Below are experts of layer 7 (counted from 0) of a mixture-of-experts language model. Rows are named router (the router's row for the expert), gate (a neuron's input weights, with its number), up (a neuron's input weights, with its number), down (a neuron's output weights, with its number) and show model dimensions 256-383. Each number is 500 + 40 x the weight over its row's rms, rounded and kept within 0 to 999. Numbers have three digits each.
Before each expert's rows: a language model's description of what the expert responds to; "mostly gets" lists some tokens that are sent to it at least half of the time. This comes from a sample of Wikipedia text that the model never trained on.

# expert 25
Description: Descriptive nouns, taxon pieces
mostly gets: "Personal", " character", " known", "Other", " such", " Actor"
router:485548513515529546528478496467402514460478517483504423477471522479473535560537531466481532477472525536496480480493434478433468443486482512532556525470500517537477559520527520445604507519495525516463616470473543520402544531537459508486464554475517580527474502544480484513537464480413476533475493505500530405532519464486448525474554514523517466474475463483478551540600526515588497442512
gate0:440439497550519515455487477442504471485495481484451481486460531454490500488519528556541532503483516502476454510496496460484487545462503530488486544498494537459467512517512475494510481450491492496547548480429552490504474511428499493550488482479551558584417514494426536518584492495526524540535495507499472424465495477493464467525542510543523476481463520545467486551486524503480592490592
up0:552527518496503529508482491438570456445494443443446526531472502487527504512549462436470533501580344502465436556512526550471524524482470558555493509533498401504495476564475347444509495473491513446518449493549480477494482506463523480493580477499555504554549522422495485561522480488474497494503502514541501524499530497486494531447507426434454457527494493460454485487493532507467520567453
down0:511522529441495507486493496516454548549503489471452463469423419496425522491458476475429493494511478542486429561454433464433471480516556490545511476476479468566495506461463477456545505489522480573456472576501482443558548416429541492552461517513487470577475515554505500468444519491474552571457498548587496465539445511496475495489462499438560543471474459522475492492457474566511557510468

# expert 12
Description: Opening parentheses in lists
mostly gets: " (\"", " =", "/", " per", " upper", " Super"
router:452467416539500493533477504500466511502472552472532527498489520485467533627453539472522530513470523545528467481498469491569482430496474518572542523462446501510469491516656525483514530524563525534480436475470523526525587510472516426511469493467505515518472531543468464533480596479373468531484394529476533508492542502405493574467454523487462603517518499473483469486491515433515527509547
gate1:497511531452500388498465549519488465515457425445510518462448485530416489426546440417522411500452503514512438480445529466491481478591474471455481510562489490487460547534500579498425485483509544550450488316522592483508489492527514461554469421536529550549493522509530556481472553496515479558503514441515462479466429551489490535493445557550530495475406570524447439494483484456506454466405
up1:523395465529509444465526549494480486571441517429543460510554479555567500380496517447514548515586511521437555523543536502465460507451459450494496480534543460508495487544517509472452476515487553488534513488491462542458486514518553515490472519542450543502462485484527512544451517477515489480523456500523443541529586554501520508533520479509547483493423579551557544478513517443499474506495
down1:524483530591468514485466403548490512443447455463535558480430450521495522547589443583501515554518512514561513445546518484512474481521462469470542524570506468464508488519504527442480505469516514543398456536505524450490497503495489496531481459475563479468479489508496450463483492547536498465478465493507521503497511494502470583465506443545565537395473478539472432593498483570465512457480

# expert 14
Description: Adjectives, numbers in tables
mostly gets: " large", " small", " black", " free", " many", " several"
router:489501435546521556518477483463506509462466536462523468527471519490470479423519525466495543509480511536466481474548546545493473444482524528584519528466525539528468538527412512420493465537553542526469492469472522520469556477552560565462474406480531541519479512520478490511544431476536476510472469537467525304485532492454515536473434536489560562475532406485474534522510512573610496589539
gate0:515518470515550470485443491560459517502421533519518444587477495481437544459449397456468431511469506481487522425560475527473542515496559545468433504465534473520579537547490459424498535470514453481487558428480503511521500485445498486438479475489519490523497493440481483488452488517521460509437520618553483502535474460507441501469514615469486461413403479550511527469493558514463498478486
up0:484491452506530533474544435522465477518492503481479467531444493458520496461517468493512508463445477547450480484517427464430522484509525489411528541469504512419545438404460551582482521461469429528499512502516477519551496460510522513488558405494521552473466519562447476384470436556533415493497554536505530555540496504496535494515496533531498540476534506489506500449504536494526549546535
down0:519518552450531550473449485454489478518519488559422449505438509474546498592485475519559520504458578489518545456498527500472616482555500514567559501470450514585475494513491503492589463471503530524416491498530524443432555473566470469453510529471492507537572495519511482454519478498461533525506473462508523468480398449451488499482490485574446489549584501528517542548508487573518477546482

# expert 44
Description: Articles and sentence openers
mostly gets: " ab", " unit", "In", " campaign", " formed", " Des"
router:482606647522514489514479479485492536498489496477510521468482541473459447573477522458604531492468539529501462451524518511458493622472523532492454536453600533537467476524448521514552481518494519508479479453470523531601573532451463521548485475472476449529467522478463478524501557465623471523473530530470527451567538506518553476476506527560471463524567452466493546530526508552436614440547
gate17:519455559493461466460464500471499505526474522493447457488438529484434537495530565460472514445442465491531455460421467469524525472479495371557463504404557466523570510511494436550487436499507505490525512500465529424499484492517443504561486553412476506457483547529492488532601461553454439505602545532472504455514571530473497524494515484511438489578404535482478503497431463462488541498597
up17:518465483488462536418491512452528526444439497505514535496489519447474520529526535576493535503533476493448487520530530556442553504586500534479493477450531499478448559514485563495482502503534434607489515515444554546535557496498512516568525553517496491508506405508471533536481504515527400464549542498519425481450544514509469474518570540491588519384462520525534487472523490544428516531470
down17:412461487528539464510579480498571512546518503477562495540408501531582538468623503475476493505463527480527499537502457456465479491506550513539510490465553565517550437460480514431483511432511536517514451482444484453556577544461448499500495466436602493470465503496488438475510523526538544513530545480516507524471537455486431500550484507490480483504530529486416485521457464533523500472539

# expert 21
Description: Word continuations, table pipes
mostly gets: "See", " Binomial", "eth", " Athletic", " Died", "ran"
router:505410539503495491524485476491443524531471596458518599494481508492468536539498514469433522491460527522525472487506539454502477495471488503493466525473470491530482536521541529488551637528494534515471560466484516518414491525474508501555477499487521588520495521565473467526412491488627469515481473529478525487589532468463500537474480512471433454461581441466492651555536533504519452460530
gate1:552527617506529521547464456489521511540552500520546514502466451490508503558513566529518532466560562433600481433524439526526476540524465502508483537473514465568464526472572528578489526491508514493492502444458579507481477521452536554519546501424453526544531528480500516499550487497433466510512441462492536569569567514549506471499491419506472514572471487537509498483461471437489479437467
up1:470527484399486485486486505474478498478462584467424466506517541528464476491553549483542479527476451517517523625541542495466531485550474411458473510497427483500466477539486503449466475441533538536521504448484536426535522470500479514554507501554543511512486511478505505525474543488543518528450460473433483525574527437442442497475495565466487424485495507545507460490523434541480537549572
down1:583541509526478501444505533526508488514513456458496531528460450506407561512465526515484572468551572518513463460500547525453399555513566435478530535481498484518534543504510540467521526507501525537486468492531512502476482406557424481510496503519510463500503480487472517436523514497456516454530463507570492495489490468508465542514473456448454443498547556548497486529554584517495467524450

# expert 8
Description: Quantifiers and headings
mostly gets: " several", " cell", " bi", " List", " various", " Aut"
router:442387456506522508529473463499382516506465510484525535488480529472481460394495514459395523494455521530483460466495525573554490550464502516598560529460567579536468493519529537448479431517525514529481416491478515544464520508526452499495467564476511537531483533496473467521585505480602476521478415537463528419545532502475453509485534530524492527492416402483476545521561513502564560574536
gate1:522497460460508439526493526518536442534429464523529487511446443491433472484476528537531494492512515513475542471472476519543530438482533545482477510453462592479499513491564467456450539595506522595514511482546506533487509455509448489522523480500446512533444469563475564476511467521469476536451508578520475432526508544452509511564526563506487495508502508414507539481488547533501601468529
up1:474453528482477518470502517458524437486466525514447507580515465453487475508529502470532528491446501544470544523513527488500528472423556521510465516470464567465454527484491437486488509450519497479575508485494528494524509515579481414508531470465506553538544443469488472492530545521541548488489519490500502565470517427408490459517573516531498496501592470547460435444577628427431465483540
down1:515499474527476513525472498517531474508444454525474529492425471505496492510515449495543475557544443477540515469444600489549544439549517452545486543478487477473498463508526425446504505495535525436475498420501534514561511471440470481446427523539404508492502516509579441522556575503496495526522479528493530489501517547552518487477473438436546469598451492505536557496600520581499545455448

# expert 10
Description: Score digits and dashes
mostly gets: " dis", " adv", " original", " ins", " ad", " official"
router:449608533527527482518473463491552537469465389471516432463463532462477448404572506466447531500469515531496458471498489477423478446486475523434557539466442514532472578520630517556546435517452517520467399492468529521524459536525458482455478550477514525511487528513488470527465541468521461531486505537475522471457535498504502449485529519479461510454352544466480450396549509409482545433527
gate0:550554476490555477459476477488525492564488540497485469502532549533466535457497464445524519472386457490505499459479511508486528492510558498512473534448491504439562499450494541545480523504555489523390533538473450532472476500435510584490513536484559531459516592510426555540578541550525465477536493573485480515523450509489427577509484545510558531575464513482506489541439509508513503593541
up0:499549473478550454405466482562570482488408564511517403444475576511588527493484428510472529554479543467473481483522527360496476491472472576477478518470473502416446447524523431470564491473508408532529559554465568512468519489552510512487469480528553518531436457502478541544475537553496473470494512490529475484500447461529552497527539539493433554487472501444522535474527448568509432465569
down0:518498475508546543530475497427500525466495567534517509471477473522469563515483473473558458520512496474519441474610421545490548502463519539491535598562487480519474532444541456456557503477554507603575566480442502504445483511503452411522527554529402519496564634483524607474440489503474443554531532502468545579480484493545504516516530502498518463535537497421488532478562550550549526560430

# expert 37
Description: Ages, elevations, coordinates
mostly gets: " natural", "Early", " Sar", " Ban", " 96", " cultural"
router:477430522510497507524472452480419515549460565456510505494461515474476477513527513479500524502468506528480472494502468487406487479467535503445429534468444512526461517527537537471522504525567521524481521469483538508589424519474532526502483453475516555509483518510472479522437412478588480536465465530476522402542539469475533594468505528457405535456535475476480639508559523476518448510543
gate1:510534426485467519460495535436537493551487468385573568470384509620437475577488467514465521473555448481469521536468546509455469513492542566490624526549560427440500496447478598433445503513457558519429515512487496490491462503502486488484524472513431459463499553536498509480516492452500390462442509495508542514527519485491536488410553436528480454491548504489501533552470523519496457556435
up1:541513484474530537482481530516544485453519472457501507470430483529468486462489478545523422512482463490560497581572446466455551581455619602538499494528512517388440552521562477531565457456479487557498523489499491430432521478561518497589586428465456515534411428504477520476499425394465460488473515521517520532437484470494562525491482512511552495514508510511493511501547542495451475474459
down1:639521570457440509542518474510530589563610502495503539470490526546508468454455506521499536524566470502496510509398489514518472569469517442528562437483509500599566524522504520509463469531501534494506648489458508502445523520528500484580520459438504514498498514524564433518504428512535462458470459468445504521526468489499595468507504477546536473531545542520524536514450522455528547461542

# expert 40
Description: Punctuation and unit pieces
mostly gets: " lack", " www", " If", " if", "$", "form"
router:486460574524551472533464519493513514440457473481515534484490520471477551404499520481456524487469520538493465485511486513421470547472364521448515523480575528535464559541548532525535396526545524533476532478472492521476449522387398495520478582478512510516479513434481488524541519483566468519473470516488528548430528482517488554496553538566454463468542496469484462414441516530508462463507
gate0:473551544464456533521426419504439499468521504489459528453462517422508577515523446528490532390456505521457407530547519452545452454512491458502476459512557455535508480487493556518503471589518471536560433521529425491534461535489499504509483548507512560448466561439519474501520537525537440524486466439467560514466522485560472493481487501489463492510493451490475491465498504517457491591488
up0:507478465501507477452460545523496490487515427535494503493552462474544555532468510449510469533540512471477472521468497538514520479476480394528496525473485501484521528576519488530475504471531545487465474434470574478430529546469492504437511507541514471483556470528483495467536517463500473494467499452455435460454522555443586497476447465502503522468569561496571542494457556471490504459455
down0:558558542522514477517479443429525542536489531533475493501447539520518502487443470377549492564540498544453504559588510489532484465493489510425536535505563475476462487510485468537451525543495490467440530462496483519501482447392523418483483523565536533490492515549563521452508471519454460492523523479504485494467468458484493486577461501477483425525499541541545468520489476415476480574499

# expert 22
Description: Modifiers and mid-word pieces
mostly gets: " inc", " strong", " Inc", " most", " least", " Pos"
router:476468493509535466515468459487480512520481564467518505488467526473476531589516513485510522500482520529450475479509559455505483518474513506524456520482589505525475494520460519465463521520485529527478525478464526516515471547504481461556490500476505438539458516516492469533491621475685480522471543513478523391637519501494525600480522518504390393478512417478467542492543528522533493544521
gate0:473483500510539436524488464522457506605529541454594518507468445545553537512647476373492462440509490581418561521509415434456514502522505505481521579492495542549498518456555602487427518410477528560491473545491460527518532516465551481570508494523449497520561492551498471500509520395444472515501533497502463534546498534549498473488524507529547535484491585480542511488484564508504581487594
up0:497541490551455502535525566459521508509532500467482475450482558454492460512529446500572517505498523502543560404530495555490477501483454496479496472487548505432450459488488556476484542533477489516581520492548530547498535519491520463539422504478557533525476505456482504494520485516427595572518534432574624572522531488487396497540532526486505511449448497476553506496504553527611450495519
down0:494545487505457533537494469474525545513538527485510558505487509459464453427521473494592463489470544514448478507525455495531493507473518490522529494435541522493422357512452444499472578571579552545414472521564519500519518480504556482493465494526487494516470479495534517494468481546446480500489497520462449460467569444559456498495469552511531524500534461462484467515501504481522504569454

# expert 54
Description: Line breaks, digits, totals
mostly gets: " total", " Total", " light", " sound", " number", " sq"
router:462432410518499501524470462497512521376467467481534564478484516476467528444492531482482534459475525541482480483509521474573483520472515520541443541465561530515458537522361516443430427523449524520470477475472526523400519522596432551505475504478533557541469540531483462528572483491545455520483460519476534422553525490500445495462530535465573537445492418490466603569454520546539510526531
gate0:520537471522421410527447551509470566500496446488438529449523455413418489489484538529463499558514541489544479433536487445491441573541533550501537519547545533541507504524491535437558528465514547424452521407542466461511515538487521477494444445540514458570516491502502493460489498459487506486530611478517558525484533530498568513486492517481453507526549520484512532458545572543487523484527
up0:514530511509499490518515540505497505471489472501489490475509559514501503483438529500473496554485584450434566509454554501554508499538491545565491598496508542493475497545547473564492544446520468461481502537562482485554483523496464448514433503561525459504517470568490466500575418524464507507497487510544510450504512480514511470483399531492522497477505559507482559450527522508445553609485
down0:508571507549525534530454526511477497492523496526558516495525467490494498482424589515504543545478553511571450487497443524500537480499472509480485430493511513497448449541514474463519478529525568587488488518555522511492483548504477497545512542468522492509433491558443488563497570490411550544493420417523540486471495516565428535604494514565465548531595534514504492427532497489535459467584

# expert 28
Description: Names and pronouns
mostly gets: " Patrick", " Daniel", " him", " William", " attack", " Liberal"
router:542510589519489533522474460501558531371445449454535581468493520478463491545499537465486513470465529525472476469518536460510476522488478522440351524468512508532485492536448520549418591528483530508472493473479533513523578526476388502514475487464521485527479538491485503523530488492485464522487530521475519566456517499578549434479476518495414522529525478483459373514540534565495520445542
gate1:464546501534444604546441474502492511498532426517436499446510544430491507497498538528514495494465505497435491512488494476494475502502539578522502525581425480514547467545559504476487515491462527493501518557531536557513491442477516557490460486463522545467437570495435484454485521522526455513545488495509484509478585544531447529536497540520481484473520507490463505470578480511483486530433
up1:447527531519500506526537531467464539486435486541503540529448495489492541417540593486539558548490474447541520485458567484519476558531517572550489583536521528472569461471535454494499536586548523531533475523480442555497412494481529525444434517554492486501527556444492488500508513498482553536603508551471507474512582538510445534567500476507537568424569560491541511519456517492475511470510
down1:609518437479376480552482436478555527503481506557450475559541532508509472468512494519522378505491490472462432523598508473422482475459503507507525460494461507495534437446475534491508388509504526455595581499486491479552517429471514513490500452520469437498487498458553513544546472536494433504582544473486495541526522591460481543493538470487524519565508592468555543497457454406527472531466

# expert 17
Description: Articles and name parts
mostly gets: " Int", " likely", " IND", " whether", " PlayStation", " Animalia"
router:470381539492517504534477509496588531384466429470518644483472523481480458499503531473462533509476500525483465467510479494553485578480453534542561535467673552534484544528571535518433394515496529504468493477490528521474487489527457538508482549472529490517460521494478469531495566452494462509497554522485540492504531510469545554503480518487404440462490504475478482473470520528544495464547
gate0:466542540482529504486528499460491470556518509481524527535505547462489474489496448444447578482434484563446436516538465406493423472489449513564478495507502547508494440457509416557524585551498578480507516448484558495556500489475572425488557462533495510526465520538502493485469495505521493510556448526473545514488468540457475557529549472442508491459546532528444555507530541483542478527569
up0:441518524548541525502496519469504412498491374555439519529493521456499516479489492489493477453449481451515508565494508471456528463448494488477484453491520471502471520483568415511467576508514480509487501469482483444476480517469547461486467474469497544458505539535534507506492507436522458519545519480547542430553471470513422525459530468564501534499557569415492531493515495502453517488499
down0:607530502496498528457558528501484535469514533531544544483520467543481452511466501497501490543460427599501511472449498538559569486557501459496487459514580440505483544515441490497522537459497509458420527522540438503550457509466541522458419451490460496423482437529544503457499471518604498517537499495515471488427435457494529500544466486547491624471480402431533499479519655529490482467478

# expert 42
Description: Abstract noun pieces
mostly gets: " work", " law", " development", " war", "ations", " research"
router:425523445521523493575520515518480484507480488476490500478469542455511476413555487510514542425470531534475479480494508562532449516482496498425462548476576473526459532523429517494460466507548508551473530479444525635521544540491456509545450532443581493542465545504463491516582521440495511593468492555514528506545521476549388441528444518439505551508451476455483503511523511552444519527534
gate0:471520445436446482551495507483488457456517488476502405483607514514532473504453530529511428531429496479496489518494509503476519447454514468485478462525480475522525486553505473491445475545436464530533480443461510493511498490396466491487497504537527496511483445521509462597496461399551515517528374488490501493448535459518476425582434477489481527606511520475468507531554524520478515499491
up0:533518490459440505473485569444427527555524507448558442530543454522527452521509593497505526505521559509525504463511526484499586551476515492560521472488532456435510539556500490602462559521463471492537507494466449581490502475424411518487437527554568496491536479447506525565574461495518491432504540527455560568462507561584444418483497456467491547542545472539493495483578482454476485546467
down0:531435540462457516524457507479546460551529494430447483527523512511541452550460507514497587517563521447522505530500461452476609446506512490518549502504542502459446394542521434594497467519425508505535543555567488506522476539519471581435520525492451522492410521544502510421461434446545465424475497538577509480501540492478489512547441493450497491490536422505508478485419487517430453474496

# expert 29
Description: Time and setting prepositions
mostly gets: " during", " During", " throughout", "During", " won", " while"
router:515490473527538447516473423507561515498460420477529450497472516469458490465497532451518517491478510520444478491524491458511483487467555526537478539475511529522474543529426521453400431520546522515464552454474511502552508488533493472460469505468498449527486527483490499528589467489386475502487515514487533558436524479478516572489513530475588585481534476476468417574458514489514503531521
gate0:496507608507473509488465535497496450511519574528514477456457557493466472528515534462455509498504540444466433566502524504499458530577488547584508445470493626446492529548521496548478511528528552497434469517458557520468488506468468442449484465491458530523517530504486514475486485555429454515419468576488585474474540487531408517531485501492540534509543483550604492483467557442508457549524
up0:529509463518449564549488519518515417576505513522489492517448460395530494539536519495547498528526452487498491523403510550529434524436523531543589401503544490465520464520474551423480520466511491470496452490504616496461478472507475449494503547447457446542521533523536450494550478590500386489445487499537472492473523553456416518484443437486470492570526498477558569513379505541552477486548
down0:477452579568562560455524522423452564554507510492470517547541555463537515488502487519524491478446508482523425461552497467535522479542498522488479450576494524533543490548522500530525481451554486578508492470437489563441447541469494515476550484485559438484474535467493530596469521476464537507463534470456485560473525514490567507494554537451530529522513526500505482511532493467495447498466

# expert 31
Description: Numeric table cells
mostly gets: " Votes", " Website", " ±%", " medalist", " right", " Number"
router:479483493521539490517477482472556537474470442481534394483493521482463421465557529470539515485463509527462470476535472502612497468485554535512475527469526494528478549526493531483487568520513534519463417472489531510610451502464542519439472466462525479519482523570482504518576442475374482524482522517466530530437538498551521551454433540511592479471579528479482490427389511540531561462530
gate1:550483467487530521550478458524584497413447465499564493486559499497461475548563543536519500504529579457406456499460594508532447527490472612502562568473537438516418500533501537591490470444547553568544517507432465509559572468577525502554503499542518504500536500484511499464465452450489558455511514530460500515501473455498459553517491464480531508489511536477430455528520546576500491508473
up1:550513486538498458546510504469474524497473476562551462534541539461424562529505497583485448476508475481480436527509513473553484488475472506489509474449515427498476516454515524468505467510505468540509476483501510523461516490479530588538618466489452474495492494460508503501502501440555492422579556552531433497521501515504464529477594492505505489429515480487436586497426557464527482502443
down1:476484533548529529443514528501532502484498543535554656596542518478471505532459476466490459472538559481451501533421450521511519509455505489546497504463507415512624422499574417443522458502511475443520461508502494532531567478476517505490525508480517505548525464463503536486425464575506455510428476516449496555518538440543489504556468486536426536477511542535417548497524468510451442477468

# expert 62
Description: Table pipes and measurements
mostly gets: " medalist", "born", " Yes", "″", " —;", " m"
router:507541521519492504522468452499520524553487591470530495480468525464472517602557524467523525469480517519485464459502493487376484403477445531339513541474442536535459517522586523558543480533513525518470466479471524524460470510461553511524480470479514521520483518526463489534526430468455480543473511530486530590517532476531446450458512538506531495473533566462469515434530518509478425580525
gate0:497524486523483492477484453568455414531491428549504476495477521516500464464425468557524472422393446524539538515514557475446460463504452485481555569495558544507562451470558577530526505459502531533454490531494592543518469505435466527516498510511523477472480534488577459472520470507560499468514499505414526540432519523513497448440499562496576459548456446528455494547539429517538553519484
up0:512468500456481511509499537509538509446552478502434396468504487456530496559535507447486561480479518595563569551481514466480480460452439506490444513504521480484482514550500528534389540488530514436608496442524548525510471476448532433469529559450576464493480470441594465540499524486478596554503556463592532430513528497528454470516532508475491489478509467459559459540514462500525501519503
down0:470473509491472491502430526464466519570541511492550512514465473474493511462487483475521516487555545475439549525544526417441518555464466483531471489538512466498454505516498475527579561463511533574484499453579554446557406550485489434519439451480495531509455528504490478491536503487535532512463515540486508499484497448405462512521574488561460526499556507488516461478522553492536450527518

# expert 57
Description: Personal names and titles
mostly gets: " member", " King", " son", " William", " John", " James"
router:448559469513463485541466525498433509507473509472500459479447606431516469494528502494478552469470576505478462491554517458580460487501498483510474528480520509540441500513418530509516482549491553580476532482500463566498472510496470518526487531456502558511430496507409514520494469482485532601433461527498529525512536420556420397482502579470511477464472461481426587523532546491507489487555
gate0:523480503451457466543479478405529462497481500609472407617498578442521472487505508534487555527448500490537478491592518448536431557563458512462480507478550487489532479467580494467522524473485538542504558500452559486531499449523557487472522507469622566505456511488490528575469443527515516466479446479503519526508467464545488469516616529494522477552503475535466462539540552537514463508561
up0:407529525580468458515525530550402463572469487441559550402504446505502477543519487524492559510433395549456535437493469520522510452562521475539482486478488545483443484536441511489527510527513523543518489583483470465450430543432532486480475508475424514545524551507453451514552547485467560510464561513479523465504521528460498471448457457526479514456505530503515499474505428471490447530476
down0:486482544495445506555510475487460488556516486390541530509458512417505520498485524496574520485504554533529502502525485513516529438529474515406489582459458513517478609475448498491524510574506470483448457517421500469458454504496521526490515500514527455473511517525540417538491487460472496541487505546509555510436470590524471510482516497473531498455470555471472500546520432455507445472469

# expert 56
Description: Empty table cells
mostly gets: " ", " Title", " wife", " —", " done", "})"
router:508435484497508498531478441481473531525469556452519600472482534469460521442551541472515543472477522522470482456520540507475453500474513514441537521476428523529467508516677537558595468527469525518474388489477540523478412524469537432483477448474517525518473521553478472516459492453530484533488536525467525436499531503438481412459507528424486582460418487488474490455527508476460504530518
gate0:513545472506488488493524509476471477469533579600499461451523474479507466503469525463570589505501534492541474441515527485480498488521551539561471496521638518538470518527457535517483556505497418479481479488455486445456521485456479469488512516518492532441492535538434518573552502514456556462559447503425502448475499426499491608527464434545523468420448459513465428439484548544476550488613
up0:523487468493409508498446554521516445439489510539472530513536513529468562524571524441490439469517559511493484455497471520490522509479496502524540424518477536524491587487557535456420551527470503470576470520476503569527431473455476547557505478462567534588493529466526490499594490549485503466511512475500477499478510525518534496433513473482503518496531463490493518522472538421534485409488
down0:552536436433536419465522549513494486521491461475399531481528463476454505475488432539516436505587491450453532454542557452526517451454505550571485475503555537445511521481484505511425578457461566536476441504440572526419452544472520495508466501572485522416486569440444572438496494499500502498492468555508494544529467559512509510476513486538512467527504514526546502531529482556472519481469

# expert 5
Description: Digits and hyphens
mostly gets: " This", "″", "\\", " me", " Abd", " result"
router:491486571517536453515467464474563518481477444474512585474466529484472531541524518477560519468458520527499470469528527479484467471481417536460519524489484510522480538533469521555571548528504530498482548479475526501447560476466506415420463496475496505518475529551477469522445488476528492522479527507481525362389531499492498495501535535498580539447441558473473523435492515519445463476525
gate1:505443501511522523506479462552533535532557530510441565510508488423519475549469485456492492483481525513551435485507434519496500534461509447502508476500495485483527448504531487487457458533559436547418538547479472455525458493529487495505511456544545426525494487521460504464474467538480503525428507501508498545450534511529514534486516558485468532434491501525557474482397498470564524526560
up1:492477523445458471535414498458497429566486555473491509528522486479584561481456490572508437496525465530527497427485476525458483481489514473529456566536570417507543493522499443459513556499490474406400522559516462588525480477406467453498502539500509486551516483565463482495497486610522482512561511478608533386495522490505474474508434449488486494473495471493533523514469482525487562493458
down1:411496459491508531419472508483500502481508485491497478533503496461449521482508535530442499488486499477472489571537546504531543450495450521552426512449416500497493530484541512530484493420471512523527445473401485486532489532492493446458524580509518497450537501472468542473446497503517513513497478471453418463468473434486374504505529531467520509502594515469524438475563521465466499516542

# expert 30
Description: Table cells, numbers, surnames
mostly gets: " −", " part", " Dar", " one", "2010", " played"
router:477500449537512549512461465484516534500466534483546412483473521504473599337519534484426531493462526530491463463516484456567489518490495528473456544483447546514458472533383513604481469532466541520464575463449522527561463504522532494515471562476502504508474539466469474516453453473491474508474556521478528515462536482535437432483523537451573440487485437478470536554437514526479478581539
gate0:493522508561442480443415530484468447461475482452510509529472476482464472462482582491526498535465483534458514492617544437457501494462480481479447536510568561524544445490501491495538562512556544579472529527495512441493567512457559516520554524582535413524458452485505452479483436506452468534459503493437537523519623509474464493516476501476497561504506529494503464512604543515465488568480
up0:526500499568500498482418561572448518538473507478432501435506531502436467494560524466508516480542518512472499523515555442423456430527500587468502550525436430497519541494452520504469589440448510574530532523476486488487508552518495527502452476562424455397491521523514483546549551532484465554472529488501543554515462508497463471476486473488492521525572455534454472459512447508443500509467
down0:525534456519492519492486579449483442563545515473489456570498484499438529556466526495463554507498474476453570379478417515476482431488528522564493477485466462531485485489429496505465475506544502414502460528527499474459451497488564484456507533513472428476437588485486483476550457503543572517427511516507489559507538525520539508391552526490497559524408502418480524433464496508521497479480

# expert 47
Description: Name endings and numbers
mostly gets: " However", " direction", " Ju", " Department", " Khan", "ović"
router:518513457522515484534472486511465533480483638485533484486474516488471554542512522464487536474471532534477470478489471466491498487470546515501463532484447550514475486529520523543461463525487525530474565467469540508455459489518441373488480530472508479524472543429487478525442481481605472512472514537478523603510528473456493538486509530506482488445502504475474528506512528486421425458527
gate0:525430542519478494464520544466506545473471507460448476525495502466473477549443580474510474498572462542454453450481541563461469464531518493509559445508446517503497523448478514467500493548489580509648531378524521453474511487476573471591492531490485535522485526516491559433529535503401562537487502566436459510490537479543511508487492536482494470464527464529399502519557511478483560478505
up0:513478586471467454440496507489531509550464511578494525452540511470588498554429481530550505484530409557486483432501515498486467548513501429522495481467485439510451490483459519443595552505537527439609560521489562492426490441553540482578489492537439493555523470555494468503468488509473566512479480503468530502486505530510522598460482511466572495507478471422488569458514466511498581462534
down0:542494473488483574418529516556491476509522511464433494541546494453579511491498467485513425523485564454505501431498558452563465465518465454559456487558517517465539509475521496498449557512426514501536489471567499513559458438546440532445554550531528496485523440411451537458427472478503423541506534461524478484523501479487500530571497548509487483570466457525423436449515498511583524491541

# expert 55
Description: Recent years, section breaks
mostly gets: " DF", " addition", " 2015", " Award", " 2018", " 2016"
router:467470523525514536511476465480493525468457491476541506461483522488463521496510520463469510515467506537514468484498508480422496522467512507487432526470508540527460499517478527503482489516481519516469578481482516518485455515497408522555466468493529523531466538443485492524575465471616459521472464532464511646574535478494505445505510537506502486481480516473481495592501529466491422527530
gate0:504529518535500501450534501473502500567563499445538502534550604467463519501496563510513462549431585507489411455500482457462500557532547514500441595571528519511539483589512558488489501446488512494509550487514504482494453490483465477582550530478495491502492502456437550445464508474550487502584479500494510531488533515542528614500532483477496495511539478583486499497513455501519557461558
up0:517442465560514525473562486474448522543557490450531464488562467492469519492413562499468506585515491531500452537545465394508453479495510514551467523517575512495436460518506476460485455489465493520557528502518503419530446486505451508481502495485478544532536494497593535534522534472490500452523492556440489590487539521538498529573565480433578521507598462507448532510495441507374604469491
down0:533505504526506504480584516498491517543494508514539451526458530440471533493550470452548542463426557525520512547462415495499456549541476490430508466525452462500498500469442505508545529548516481484531460553497452503467551483539459484561538454597493498471504445510523431517603476529518517491456565512569488527489488539495441527509530491546526544521494526485540504459480509495550535509517